From a checkpoint of a small mixture-of-experts model trained on Wikipedia: 588M tokens.
Below are experts of layer 6 (counted from 0) of a mixture-of-experts language model. Rows are named router (the router's row for the expert), down (a neuron's output weights, with its number) and show model dimensions 0-127. Each number is 500 + 40 x the weight over its row's rms, rounded and kept within 0 to 999. Numbers have three digits each.
Before each expert's rows: "comes before" lists some tokens at least twice as common just after its tokens as in all text. This comes from a sample of Wikipedia text that the model never trained on. Tokens count by the router's weight.

# expert 37
comes before: " |", ",", " of", ";", ".", "\n"
router:529539504548457469520534450468457538489542471508531558432555518483536551470525453499521569440519448450435533561501502556497565480464548440556549455555486493488530475443561467507533563570577465540533554492446520500473514534512510495494488530421566464555551502520490483458437465536492536449471453535439490462489489569493519453461479498457477452526442507491492517477514568418521533530436
down0:556498507467479481510485536489487577505487502495547546526441437456451552461496494433517463498517491524535541493483527521517498476375514524531482513528625451527404478496512502429556497498506509533488511443505451453440620444522486540569462489501556481505494472518545488473511550490568477533438550529582521451560478510538520496514473427503547463483468441487528499494537499472466428487496
down1:499460483490527531475516508468413505449523464494417481500453451478413525546519548536440497548494530523470431547538467527511509485543457486422504525473505487541454535513526496526478524505439461506526538531537450474452515513534461514512483461459461529447468528556452488512466532501514467449469565444443490534486438536361460577487495539513473514466480577410482441483499515423502463582495
down2:489495572481549454507520522537447469510426473500468558462473489432485521483471434533500537515503555508489469449549401483512591553509583511468482497467520526503511486494494488495480473526522456508484445505458508501523483508457504488530468479577480418519553534516453451427509508497509535530511479443408523500502530414464449448450493455526400512499420463508467478463493456519527635521489
down3:533444521460548516479505493447456483448509501526471428584470512420418466470434518452429514539532527471467492472466463494569425477537447397532544544508505493521444481476507475483468520440528467552491477479475546449560483565555524453439495459502510465492514497501545498448535495550543509478487468457520449498459444475543523499582511560511513481577477573420477506519530471497483557458541
down4:475391489479491485588560553473543512532479527490538504521479488526577566473487529544470439488519460494557453513492537531508459512522495486562613534505496503546461506561471466496470427547387548456486505472465496468500495477517424544457494494469531486442519534578494491535494491532498599503552502547468472514530505503480510516485527457531517519608501440538425520502490497589470487478488
down5:543550523501509544482527526573515460504493516441475510514545568480450499525487482527432541552457448547562471495524479526453579525519440526485434504468457505483458450540532537493457503395530429507490455559500510508520505469587532415446512504552491508539515512503459519501465543489494447534517463427470521613557483432546547489553494572530575525508547529481558568511482475513523523499493
down6:500426508430458463471539505493525547500464537535492484526567483450510488471474519503530433531475504460510465512531602467499470515469498507532527509435515521488511451536495487455588508581522538503528519521507507545506419579540491511510587557439407545494494536496507521492491512493477589556457533608485481459512486554539531465547582542458560482494550572455516477549548543514490510499450
down7:505519486461575505520507470518532484546563544502522551422426506465500600471454485427457577500442426450490504477488544496490582519498515533534495517519515436453485537471462477525474449525492558537521535531502456536471463535439554462426547524478519468516553500477501512502491481432461503487492437457493478500581545453571466544459432529515585511562535500495595465519501495458542514462487
down8:526470524499490543492530473566544453612485500515523474441545429523522566464448464523489500474511518549446487451516451472495568564477454550566526530567482463505502508483510525569470553498505520536511500505527412513460462580578520494517506421556450489499581466552455499496405458480537449430484472476501555523513476517520510517454524569550488538523447494478499485500544499537461433488557
down9:548573520492529540537492606498471466501512440475468579499405502442529496552468506508453532524459528498544444468478505499535405522470445540481452537508500501495500518604493443467519511486481505501482424499512492378527494486475517505464535492535486527492575456416527576448525551475502473480449507513440492469558449524531555531469458540454537484485452522461536562472496483498528542496564
down10:531581544522495497506460490392486461374552488527525509523511526444530543479478472508459407508502478515488492529503531581473460555471455490514454498510514486501507526471561524517479526554465498488522555457474516511469412536471528547577482593477599464544429507538537448488474451497457507565530493451530490475552505523535475516520516516481418468494527564495464530489540418441512483473499
down11:440451519546475505533515571489545463494538487581497442519456448436535507541421542538605452493452489543496496553519491455479533497526436521439579514420514518477494527462474475548487565514557513477476491511457562511491458546499487466503530509494555498472466434463478535478547483489568543517555527464495604483496501486527499469506508572564518467513479456544479477505506519601530503527403
down12:452447537488552533474482493432482501487550481569452507479511573506516526473507524462463474466513501481488456494546457553541524489509461440484558463500501496502445508514425588480483457553465491525544479552553470551486556454560426517521535504535471466517500558487480491463491466421424554541475449532464507487458528445405523456497481400432527525521508499492429413489446475489577467529526
down13:466520522534488584509425509478509503505503470516553427507536520543553518526517468406555527512449508539498559625489511519505500477495554413509501519552529546524531393521485487462534511441503448474570499585557497580478498535507470418525488545445514427446468524534576474487577532475524522482449487451518475507503496534469583467502490448489540519500528512526525465496522495525519549526487
down14:507476472502504488480534401530502522518538482504513612486473490465530475479491452503538581524524550547497598548405504507520538481539456437501517572582564532495508544486490559500459521549531608538510468485455467600557518466503525506522508561447539443493583487464561533470513479492564462529522504563501481520533466525530500490486499487501441521553562519452494519531500469452510452499517
down15:453522537435484561525549403474479480442495599470468490550479501483475502541489552494512492481534504517517502429479523453452612495569473455481539530434546474539487485519445532475485454410598545480486533511459480540440520514451490498496491466499489488401482490444534486533467478498518430482543522442505597483490505537462469494528473496554500514549500580518507510557540454515496520455439
down16:557518454528423563500518522624490541471478437488519503467494493538474496533507536496495470520509497518539619498506438524496534462511429447529501493467503540556458526508604523370460532481489519404520489482497497525563467472474496510503480454478507484499567534539498488477455565450544569518467510478537473468472579487440453564545535551520523513481516509448492493460490427490528518490526
down17:483554534470515498486495505511494568536495543470558453461489493437522496445442483526564468479442500450540520497479477456553544512601466452523530503462506429434507497477516554453467477518504561485459479479499476472465495530497478449456548468561508505455449519448478350511526514514481530476425481444544482515529541446490524485581394537525445530450490464522535471572467502499480452554495
down18:547412508460549515561530550467449511495440534547501500557560496499477468462514475443470544550514542510556458408534477514495490544479449463513526473448394547458531512483504530441471499586478517532512468521504489458512513464572454495581602514459503433429497508531456513468527466501546556501543569549499507443519486516486553528432492505476417466494511455469455502537502478541541510493467
down19:417505581595475515460470484489508421495457514517527494507552516494468506466459380512495494443434508441409583508509565500550498462519475529535521559514498460507445496517568475507495568509455506510464466442548492454515542504506517454519506473482531503526496485372436551531528547450498492481459486463452489514525553514469471557457467479489567506480533470472491499472518424509532561473454
down20:525532426434499518521577482511564507538437546498543507522532447542450525568450518506528473506510468474420470478552511529492533536483486495484492485472488452486502524564507443570476531496571595502533573488501478525447486462461440496476481395521537583470573483467510487514511550562484531523511456444520492479549514441513447524489500508503491525613484526434527465487507457513454529586544
down21:425503479488529507482449558523546457535506438511439431498496553478512535538501486541516488503556493495424514500479427516515386532507529522435455533542485486502515448494528490581525486543469495523462500566498503534536464605526467519490478413510473539466563517507491458457591499425476525526459485552488612500505490538556455434476496513486478504535500544458513490475497539487532411531434
down22:554431453492546559541522496531459466551564501488493560450566512570468508483538526494529490544507542472477494526543436509558489534494487503445520545536537531460507454613532543554496517552409455510405524535479503494561452540518544536500472533500525539473507436501502523511559532558484506506569500388490449477558523480514487523454495512472496548572498457507491434535592502480471535503493
down23:529505506439604495531552524523496519577498486471485490510475451482489513437499475555546485494563411518443438482495535475402471518455484558525534463559538485482472540504493567446430518429469505551528491488476468560488507487545536468484562498393555563480507469510491543521531475496529496504497498592473537498513444562440461501467457467426439488529517503484485550494479557562463500445532
down24:477508443530502474479506513428481558430517520549465528439461414514475565501458555533531493455499469524555541526499483506497504513492457497511526436486494546535386630529569524476469509511534513450495488505396548472504505504522521505491505450577513474459550426544566506474546475481380468489492506475422470502501501478584509566520550528512467461504512486495491528508519550507543544495506
down25:484483530528513461423529510412496489470479492528552464468503433565505474530484469477468483523494518462504486537483501528540479532514515517552504473498511570506519524544515425605539539460448494538486450475471421525574498523521533580574424478467478436497438525616459536499450514451517466577491542500525443551493460481534472531493512441523534517517463398537507528552544485555511485533462
down26:527475487507488423464362424433491421469502508513534536558509524492544524540508483525492483499497502427566530548493438481490440522508504500526466450496454532485501533531491475425445487417522494492508482496550516522556456487510451553490533499528523568486538490435448455515493458593542491520592508474432538395483502536508514498488541517555467525501498474448515521513532510474492443524595
down27:552489559472507521498501551495497397479471489488514367521489448517557445453510525472444509533584494486537483483540541487522426460539533510428501491501566548485493418455467511477490450532497512518519422412457476518503462503458468565431513480430505564536474433472508503526451569528508498465493505493483469524436512543494487533469470535497486482529411489437439529500472579474508512502538
down28:419523514462497531528465502528455489486498474469438434518506493532505520503558459427480484496514543441510482529459499537459473499493502502542466525509485488506489544386447551495486524378491522498494533527508476514589500510510419542516478518499529530525433504516502491516425508517481465479533366446535490508519475527495575481487397507509514499477514401444504413522501494419504532571542
down29:475568496551455526416453505565550500503513556482431461523461536484545491520507562560531460445429448587487525522470513496601467503465494510489514485551541499452521543543441490502460515513447477416534459504513489505559559530552489511541497527506441469548532485582497451501503501463495448464503488539553493447504444507519507500501603491506454568537490438499437436508492539498463440565501
down30:500570496511574516520515532477508488548491423494600584456483478480465535480458540449499561530482529518491501473505540518557577487512490512544461556476483532499516566474522549408443507497533552535525457494547414455453491540472517526436513450497503512507501508506553451498469426522552520448463500575502502513502488463564507538524430433571475494436485599512431516445547503486496494505554
down31:554562549428552539517522499459445441395490417559478504470483554579444508416525455509464447416465490555522492480461485411524501512515442508452543486562429501503475502530522480505451461502508509497435508484478562526471554468523456484542477514526503446431535514561483536528491466457498519507520472469530566538501553564494503462491518513439499587508493506546521529446485478495512545436493
down32:571507532483470593468523583486470560516447548523416516498471443484504427519485508489527518481525520475470480456455546509534529552516483529563509527582563455529492598526452449543485522452576520616500482520472467483565558548490534480509507563503559495493523520539461468547559494517476507488564495488498523440526485438530471488463461509511446532489561440497505422568541520508477521518497
down33:485534523500577500548504495532489442532521456572598527603500491459536464530545530542448485489537501532501491487511476543496436528459495480548467490529552543438448474502528537498443471522520406538453542462581489508468444452521438546500534494561515506501503425509536472514422511496547475563469484501491488472516567486543524552393519493484468528483457472385494474495445513494504537456530
down34:512458463520558529532506572479504488488512490469500469526557434514536594514482448490458517577467471492516557552543489553541492570473510506498507510510522509502534503538539520447459467471498507425526374458463506472483515537458531531499499469574498504493485429440545500499491526473600441499494520503537441465591570501445466583514521512525513563531611505460521514540422533496530499497510

# expert 64
comes before: ",", " (", "\n", " and", " is", " =\n\n"
router:534535511538465468522529445461458542481545469512526563429556514488539557459529455501527570439523449446438531559496502555488561484468551438554544453560485482495541478452561476507529568568579474537531559499449523507475513541508511492497484532423568466557551500516499482457439469536487534446472453531437492461489483567490531455468484500459482452524441510493489509478511566420513533534440
down0:453495524497427533475484521553559444452527499527635465531455436504484480490464539497518506569480566480475553470496469487549565493446508459473495556530521463543474415485445499532441513505564495516539466515543494568511489477489535522486423485517508479518501496503446495507528497461410437504504463463527537470518459529553504457514456469562483448475453485483581495456539608440571522527483
down1:520457481504506495503560524514452550459550549525474451564482491537471540558487454544453454520481486491474450539590456529455496434539531429423492436520488539615501503553546511498483541483428562502503525514491513476502552499488465499541514403585419486523542462535514520562396498516476492469549507537473445449477474516459513542465497487489458547489448489481498524505454446468508481554445
down2:525562556464502479494545458487525427458443489501571556469494486500501571459581562470529538493539607550471536528494475458430429504512527509522451484508464505498484501465548535539448474531520453528542483505447513514544463596500520514471536421507478437444531511469518537533522548483528525429521541440505494484568522422470554474474497506466462531519462494498427444483502525493435561463430
down3:558440501510545503531472434488523478525548451510505471554520547522512501595504482473455523493464477443498462486521456501527469486532501442484464484501477469509483486530491516497488563459515563556613478461491482442497350534500476503494519446509460489512614553477517464491516449420494503442540509470445525493472561562526555490511567568526479505495504523448468475394540498490542486524548
down4:497412487467547488503511451515553493432533452466538504557487523524462519453445498533478529498486462475552488511505510508590495514538514523526575572514461475501498487577359511488513520509468590492475517449503481524512539431452480457485540451561550552463554565544564465460536520514509566488462471533443494566500450454489536462409506499510498529446524446487437500510451447525498503512529
down5:541585453446524580543505479572503524549524492480435473424536508528452427464452487420410495491485421595594490519556502508506565507523399411466496447468518480545437470557469513522492469444509463449473453501462485480447477462500500492474501474474498515522504516503478528500500526456524479519519485504444473493499528495498475504542515528557545479544493534479522498466465495504489630467508
down6:477515505474517504564593540510449495457522503506544538593497523438553542507491524468480509511528575545428475453565533442407432449522487511506508545506470493427432567504479474450504496507454469540514486511479486520493473566542528445488566519418490493468498495549503462594526474565521497519482561515547497473503501458592442497458545516486443428559501485531515470484441524466534526510544
down7:433521532463536510384443465470493539509491543532529529446485524432492505492516498451514510530476446475486560581499447539511461489510507479584444446437504498570496529470497517483478513544426512519523518454425491542494496572494543498472598490473485447517571497504448563489515524486492500549501517560448502465473551471567459475456406507466445482473518441440521508428484484454539539467546
down8:453461576478471559454496518520484496519509465529504415493509455461528564442498490606509493499529489475498509496562524509503511493600440544542551528546523496494534473470497483440520519493424456571540470567482500596492483490506555540501547475496443456498570442509501462504499512509489481488502462531494531563489468475585487440453561521516514452530455596505574437448535459437461472505467
down9:488530506499487447472497545516579473490488442555430528518476475506441508523500485540542505523515580562494459523456503488544475448471381546504525534510491448454529527516467423477462546477484488510541467506484467379490528458488451530438492479458499484545566406429480490489529556489445485462449512501505499452506561545583561436571487520513490492448492505412493502504478498499526513574519
down10:455501556542517489540476496510520523427513440519487548456493445413512505381490544573513529546510522511475559500473515550477470531401505422520517511536491498508498432522515548558488507480484495472495526496443448454498490463521494510519531603534579562499490519553474449464542468547529539513580547523521498468537452456565461521481554541438475499447572552448470495555478529492551475489516
down11:462489509520403499486522503462503542435524523498519605496449483541516484485472575476564505447414462500582501532498588405561528458442508527510491491445483483499479534473409514504550507487531500540551462489484546521565461532523458453534514493538478427451520528467474519496449475527583498443515477495482544570530536509475509503539494491556539465563498547532527507453510505555476497523400
down12:531432511491514445448519445526510480487476440460469533465494494516517505471538514570499550562494459569529456515587417450522509518423436476481527489532504570489507528505578587492445458521505496565505466527505518492520573473486440483449526505497520511505527538425520592475569471455465514408504481523463434485550450461491493488425535438519506503514495438507475529521540499480544452543571
down13:520502553503432583474504471507518542525516517469533539456506507545563462514537540416525488470491475526488525592565505495521513471450515449559497576486509553480526467504457562394558519448541440550531539514499583516492497553472497444466523534562523509475535477522638437525563572524476516514496543537510445480472473494527530435497510516486481490518525471495504525573518582500529497502469
down14:497484552496487530495509489515530433564552460485502571507483513425512568511459521493514543481487556524479521549478507502471481462548467462465565536531578550529451488534541558489437474487482473565508505458451540553514476411474505555444519424518549491482493525496491540461511546627584449542493543453498491515476484516603479511453490523537503505520453461523576422581478502508526508459498
down15:475489504536475494528537444454519503514494523452561455636472481488464492510468523513463570500482477470490513468499547487438577463519487615503581498502515518521521498539478480498485502442504544452538543474573520498447373496465502485557486456490434526373535490469500494437498468453496457514524515509534477501514564502499487463445591589475503469490507509455512497489495522511562506478445
down16:480493405463529445495572521570528471490504521525491524473536501509446514380548511486498491518598507465446531517444511511470573431491464462498510567485456492452527503514597488460466549492479493458506503442504560482500512462449573471567479460489537493512498545479554483498453535483476527492524535493510483544485485562478430455490481472437461429510555431533463495485440504495577500559579
down17:481471490506550480470509423556458493477452493515437466564546496556484503501463517484546503536532491503499524529485534477461538589564485439507542462451560460462482512505554551513453499552520561446495541505462476543492536574412497555554533455556602504530531455461498421451464550493453479474578440489524539523527491488404524530513499511466446534506534495504488568551485438500452483529538
down18:532463499489567600499480539489589532529416439513583559494515462492462499501535555522538507526545512493427478475495510495551520521402543455484475550531532492539519507532462521496459507512506491498535495513529509467569412461511498429585431497542524414510472479515566462529444487481512506487495497487531475470552550519519498471461489539506464467530440421480539459444532511586517539477418
down19:443541520566520509526509520497520501523550519543446501497540526464470537493498491470422526462473464464454475546515491485494501464459474525513517526538510474532504513508458516505507457585495491433523430503520457556494526459556553497549555569529568442534496468460468528569532603450465501480430457517412413512588501532514435514495526490505486510540499435445512462528514463484514637533453
down20:525548458369567479470492538533523543530549526491499568446454462490511509534502505571525519450505449472500515499497527487482441522475457516491518499507367511472408530492469534517511502523558540492489537421460495499439527480464509498478555416478504504505468461430444465491548513548524543523516539522455498533545439457541566499423507579475523503531519557484540462498508422460466501442498
down21:484502522498552430562383482501498549502516471465490511507490498457441453491532551505509571448504482492546446532567471490520504520523599505562465495551495492379512483466510455529507503519643505493512467588529473570501501537513463521511445473487495465559529479482556493476547511515501566523477415519498518515535455474521422515492497567524485483508486582500469494502499495477500426437501
down22:443493482492514557541530483496497492440536563508435455493485549596439469498519531500628498527537498518471454498520490503580478511475533519554516541539552537498469500547531547517424428480443450393450519492494561467531473482494502592470487472556513519541458539497515529433526457539504531508520494503524490488593455472511484482481455525501601549548444477524477511478557493448461487527504
down23:510484467442500530446526548476473512491527447502506524492504437475452537497556457511485487520509502399552468455468500531550422470497435532463492590543490556474447527474573553507361605494537504496543511506465504507443571453481580525460519508441572483501465468513460515472504469513459495455483499532483586451490479520468497544434482465539480438483558545482511545470517477517508492501540
down24:533471508551492527499555506528476516499455466480470552487532531483556524483463546493604471457512477452498515575557473511514522453500503532498588420557489479397502535486547487546466490508558572526526497557494566484495493563455545503539523477503476532471535500517454499475516488557566500450439540432457490518504553551503536481567594499476551413591489480514550506576472453501481492535522
down25:500540499503478527524535473376519448484422466457615527461482464529488484527558541482527551501476577491470540511540549539548476461481545514493526429477505533504526556451512505547544516493495486550481579463434488488502532560501477515447498543414519477434450504496484445497492493472486407544462543493479428584463500519497444490507541459442532461465522472471474569500519501466485503462420
down26:490535497496498506454476459519454469449370543509499574519510501474508454463500566476464600543490435476502529500530480489504452540432468505551424545489476558462472487476473535531485462546514424509507574524483585506534464503536496536499479516497532542460538552483523461535523512537635483431529500529451482477512459496494491485526518529508424488512563552496544576534575485446510476497454
down27:484470549481479506518536484428506426493432458488462454591471499489518534471551525419485454473575536497469466430502448569576475476493473541472507569521433495462501444472430488481469428520516498509506509518442496457520465527492463438522514523461497508436452471520580528530497536442473495417553465494506455508515490512502497495470393515494420549523535447485492436486543502559558484461548
down28:489519492446512451479424519451450448503437457522453470467472445524533520418520494467440493509531493504460570489442483506450460556566534461464444535503469491492481585515416496475509494455546522471502531469441437516555494455503454540520460570481542516498452549556445450503508510492469516544446423557496541474462418466540557493481443486510466524488503463495472400493530501444555501566483
down29:491612498572437540493570586557467515508543488498474516487502540457510497518493489500481549450523510570512451471561466516548475491473472546501422495607498498492583547517445534512423472482533491412531481505522515532435535512501439499509431500531536513529523482520577534500527508558526485511525498501488491492467544528459537445465585497540545417511521501510528485528478445520410465556466
down30:510559506494535526497478530527439504520490497436520470518461423474495568531414504452478495509451472470499399538506590482496514497549515559540463478413532465543494483405498483432529543527496534544452495476485395456505409477524489456447598491478510513461556498432521530504487541534459537460510507510488495487484472479518533506549520425580439494485502562467498511474424479538514500461513
down31:522525486387530509486459459461481586470548473494468507483482517529429507475575459472460505515485530479487426483513471430533477463547463496463569498567537510498456481535431519529484525571570479491433541488487508553500551494468547531442455449539497493436499510515533516553474505423494529518525493491494470461431483577446501490486476525498516554582570418543503544460495430490444561505455
down32:453506486508521537502463485482462535570539468485534450514464502538535466460469485485550528527469503490441613557540499513493510455521534499495471571548488531497481557439491476602464445526597567567531541533517476525524459532574541456495458510483503477495502536445498547520460505575442500433495494514445528542504490528551411515492552483474453403526505488521477400509513542516494522501425
down33:530532521444485504546488470528556455521503448575552429523506506494542573509540421541426510558542507531492496466507491525507535478506493577531438483424457482464510450468444505563477422472491452480438565523519516570508500423518493486454504567455586506482516485426537491550487456504504432633512487444500485481518505494520530493418490517493514489454499497461508523515462519436504478500560
down34:527521444465542463551481475499481479529564445515520487496519513568521485489378437484454537510554499484562543487547512534461535503518527538527478524435520533500458496458488454575495496515341434483535510520502469482484457506523538524450510490501560523441454425443481545481500490462536458520488520535545498509503527505458444498496505518449431510587585483568509461493493534498560502416499

# expert 44
comes before: ",", "\n", ".", " City", ".\n\n", " and"
router:495516502531439462520544524479477525546572473474445492481540521467480566449524534568585501562512484453466517494545429430538565471470491502436582606517449438530563531518473465475486470519525499484551580499545476528496543538477563523519471580525471490520541499536547521486476451437469475459454497442452487532471452433484506490463460508439464493531461560452538504470534529487536461468549
down0:487521519474469515584453448550538492584500482426530422537540440511477602556509508523484513605541533457476498492445476513555518473516473442465451541495512504430523517454411508511497553500546514506605423493506491521515555503517469438483489523503593471570529501484554504496497516507479426462464448524519525516516509551483495474502515456483451463453442505460464498522441534455560487532505
down1:490466512472523534490504541437401541521564484504490446540488495380422575554578478479521517499496522543493544474519561534546492522587499465465496486577528473444455527523537503458580536565458500499547521531497495475462585518503574529555471493526440514517528502531465524459434476529474515493494557437433505510518502489479501497474464511553509572484488495484507531494563511440469559553439
down2:477552514493447472439562490462495473488454482398543486437470522488438588557601502510570468475494496503495527469471438496480433503524487463500489524520476506487449504480545474423469475505504506523520506450431510507492488498490483578509494456455536373544529584532535504456567450562577503458486493496489523505459521470477544470473466462509448529522455486519483573439555537463521536444518
down3:494436507455598512530503481504520544496570518470522480498519528494537570569493448500448530515455516501441481479478465444511494514446453496485533481544502482499578496454477438452467536512468501560527491525506530482487481508530517475458548447477513491570458515473614422508507528458511461448478472401501455443481522469540510531553570588544483449616441503538471566493497453470492510521538
down4:503430442490425490574433523483501528449517429534511467517490474528507554505451496530485525463502440525530453514485500524512488496485527471509629558561497460554524438551407461489534461563436515490504538483533518542431482444502497482534522472525495504469642486491527564490540535545515565459530504538440536493517460472488477445496522515464527502465556486457523462494482518593528496456523
down5:475503492470534473526489517477508449482472463476466502415511535536515441515454475446521503498501567571558470516494436511551507576547425436497507505506553482430451512468471493500440489448518464482443440499465463564456416542547489476557459496470452535501482505502462566534512500408496459540516505446536477560444496478530527508530486481586544526519549454474532421525449475556491589532557
down6:460562522533501452508547476465476493560549510494495524529511498438529550535491486529503548484459496520411492457496486485426508376544505500565527500477508505503485507487542478464522505534505487477506492577487554414505415554543557470562504503422440511463431548502505416517537464512511505535446484485442562461505502561605532498448570446528448458489463507533545483467435527469500502509461
down7:498472507522512530480524546494444482465525423540514521422528509449539501472561543471488430557492489486549514549471475521551489521500509464537515508519530501502499550431413390504463506578488527510494571478450457508401427498529571542502528453457530523530500473478544515495554540453531520402525485532497499568515534476534445512509499581489474470545515434514474518486511456416452546429517
down8:435480504518450573529569549467569424587554537543513506451596511470568547508481493611485548543502496482432474546543461540527544450514427489524503471573507516500521494577501494456509469494457482541550515493494509473462499557493528500488490505475445425494518445499498505524455518506485514442509437436427543474505456471437505484487524476486533531541498548526554447478498572496507461488570
down9:493503507507454466417524505508524431512532453491488533472473480492506515450496531537498435554522570488528484472486506512551415477486405540556546542507505573419518491540441551505447524532519520567464502537519530419540525503509514518494491409469451523527585472455490498579519538424464517468504452511545490501516422455572579486511483520503501476488432541459430492490517423434487526504503
down10:551555515477483466493501480514498500399475528495480536537551520523475455506455535533485542576522496473540508496483514523467510484400490511537484512472489487409513582573525481548442571510520436499502491480500476452485394511499457495485500591463555536455540575485457545497450492502513490497521526504567472486647482468576525450572558526515445477526524503508548516487485495502499510518432
down11:498428520549450519502550472490554493558502514504400499516464468492504551462463499594550500451513492461452545548496475487480524487497531490492521506489486497455444544506460461547518544535533579521524526447451546524458534518466446477529496557464473407492451509492578501485518435464483522501476465535474526507525513415477497479513468442536490417559568563562584489450540570451499412482503
down12:497502443528559511464513467480488488553462490446473535531497473505512476505569484441395505520499511514532500559503473567560584498458479475484557487453497491440463518466506532536492437494489523528479456535423509507526552395536450482400489502458540395573441529467402499448516510434484518479477502496458523573484497492493498522505456523513475496538493514498516416436482527436540432492486
down13:479518474528487524474466517566467544506472580492597548465583519541487494455490568494489482551508534432551507500441489508556496506441602478504485558516455550468506453505497507536528546499549480582458556528482473515516512460529592535495419603474490578477493539472457476514470484602495482468535563528452467562507442469487486495443526526480443555511547503455498532479488478503493507503499
down14:429492548514453517478524482553473492544537511518488531454522443510507534494476504494568500551567520555471487468447537513489528476537546484520458521442548509558399547468489530490487554492495524497569591538539577502481519521453483461495510502484474481505495444498513518455419404587469523545512622460475526513516422476550439492503481488511494461495476482498574530457579555531562508509551
down15:436480501511539453523469424462530458518555585487519478558460499471488415537513515517483494464485485504524479486512583493406526496572456540526511529466549506516510437516506529526495540472611509515501468506485545527484502486507528515480510451482496559411473492467479543550483464496585400562521600532553542523530499522545488483434555477558536513495524524518551446514495415511529459515441
down16:531496428435467480531452431523523518484521484555511470504549463552487447440601516463459479565530539477524542451526540509474522498482527482452514504540555493518411510453589466475532540517473536512507523510436478557490460433516496563542502492513512566557498543447510568503545478501502569539428572507500523491524496452521456477506457598458455464441519562494557561500532488497502431483536
down17:551504489516542442529526476458458512527485455483528493499473353397492595537473486469498495504505499547485459510484424506504572530508481509473531420491531537477507494455531489438481495556502521445512424476559494462471556493525477413518539553543495470565517477511516395469533550519513505531475467505479486508552512559454520475481504461513413567508531490471454508555483509510420459506440
down18:537490499408518490514566525447544538467472509532515468451526546540498516470530523511543552485504512414471470470553529529463517502453542511535515550537488534500539538518473471474550517561445388485460480507474434460462569463595447542567518523508498457455551511515461491462506499502540503496542575527491483470483506523460569466415569550519524468569544419496579506471494478538510494544437
down19:493505492564505468460551451502501485493488508524441542476495501547477453491474488583449503532568487535452553592519510536489469505529449450590484507425570596556546456591504567502480503492540483538555457477496480429526518460512516524449413497501488414529502494455500474532545509457392508503442485473489494436537538488551462486500555517552515480466500459496455480497545538501476545465458
down20:478550465457485489546506476485528555528484395510521484489457530501450481528430428489497471477522465566394448475571482521477515513555485455443505446469504463481599574532495503541512438565505442493504556495498451478520475539492491449447500450548530491594526485536447546508487441469532497499493491431508476405417488486556501481467484522423494465572497468470500486514466450507489498523543
down21:513419493481533503457493547555523530564475455509456489513537444478552476506502491607569504428409447507505533459481526497533501536536491472564544500495498475456488553516497506518504490482524575528487488547490460486522464515462440484465501508482488488487501508476544455423522579526500489558518399506500516448555484475480429495532538474543556477543569603556453493546501477505621443517503
down22:536520489503572530523473533493482446485449515503549486430498505513487469446537479518503522496471514503536474489450489541445420481490510505487525528513511452488487435578511564597456559529468429524403497466497481446408497517539512518499459499532518528379505477457499447461500547505500513510490502457442393478529505463513567449431453586494509576493538513544512504508533485439492563451525
down23:497541509513564457488503567568483531568486456509517478382517431491536553466553524502497531493491483515516468550478558591418513517450502440519490526493466483485412581430495518501513515465459437501411485503420510516505506496454552561470415464488561555473512482477495581471510500538476495523448447529515459537446476508489527544443479450530502529436518504475478550499536544485528504485552
down24:523450487519472539517538529519486573469483473533501474426495494460582553475506508478584550505496477501510539564471544460442558516467475493554539455564510406476500538463531471484510472521584499549562539470466515399509563510459541495498507549506457461475467464472559506483544453602485522560425523442421522507510484443474499497514431556443464477488520535520538535468471555520523535479517
down25:447506405494456495496589539471483490534512502477520546493478441563495493496562519491470482518546514452525558453549460481571545562540478584514525474558479475412499477539494504556516480480433461498509475458551435496473495547556567534540499463495474445478488588482438535501458521530540600499480554526473459489459457410494514513458443503478529436516501471501531513484569453529465511482558
down26:496476494513508465511432409467506500463496536539564530497560524500529500468512555508507555402484468488513471519510535522498461644518490468530504552527479546518529511533514468516444552462526475562512535539444468528535465442540501532597557561471482547431538418484495478472538530597511412544544471500440448477479500454462511469473447501476498493490537533468483517455501488500509474565443
down27:495495505419485508497534543445509443476489491477524442524492478496492512526538454474494401534618505480449519435536500512606396536569492541488519471511469494451518439380473503473487424526536544477533498493467494563411504547446512477473506447479528477496501530446483455523556516536539485495544503455489493491485569522506501504403475523566498495478464455502495446463461488503494558468526
down28:485563447471517536440511471478406505523458465520494498469525492554527473498532448500432452464463506452511532520478474491495448516525509497556437503421539468515435568493423547555495491431533539522431486533496479487542475432522479479501535502495532484491405513575472484539538496545508480554531391560485464431494516511594529538479484506492512427452504454519471463526557434528481458559473
down29:515589489487552431532469494508481554574423572539503505535518527580462422545558560484504480502510581482531540516457511474530393475531561536463459497582453533461521547602486501491480507500458495489469483514537456523534497543537543506537505501500497526502559473512452470495557476515505469554505577540460445477474580507515487520497541475499540517505505563542554535477565492432526488554472
down30:486499517509539490537433520509484511490429501485535553501484497512457529497452532460438520502497481545510514492504540504527496467501484503614422490414489546492477501429560509415540515487550505581434511514500476454519478410468438485414505521427521530471458525478522560505548497532511512485482462509572464488491489490584541568519447376553460517463477565487424516522453474537522498518521
down31:573485484404478492500484496469450480514484484544490511504498532505500381397521490481449510486520491499488410471476503502527540553568459493490515488531431532470477472488420420524501464511451440436473438481443451530472455478500561536556422502497528488433546524550516509494464491503523521516490540512423560483486514526404500486538492513469527534517508488493462572442461562468539461417498
down32:575518481486489527532467511501416561535522489506551571513502465534479538459454568442544539512412557452432507587521483506463493418500555480510515527519485413508488515537455434513486532504501528489501599512519558495483612542528505472493526510484511484429558555487535457489500442580418545477505495493490487527512432460557489469523541528488482469490519495516508459583493520556499533547502
down33:449529544462523478571442471499460473530492532504566558527526491518470391536539417495487501507493463454509499421471516510486503510521603488556477500496500476473489503460491502539506490449526455486465524476484495526564446417469527501476552555405545541499503534474453482493550499598452451581550535517501518571496500463515510586428433471522476483518472462485529476480544462425509483490567
down34:477519532447611452546512503526434545488486534522434535392516499533527547447533463453541487530498511439501585487467528434499466483559532528442566578436481470481465503513445491489412531499465462443446561499501521466553470538496571525539549496533561568461483495540462517500436427499512461549432500488474466526500510520515579537500486466509440492534499515514494499551520529471515499501468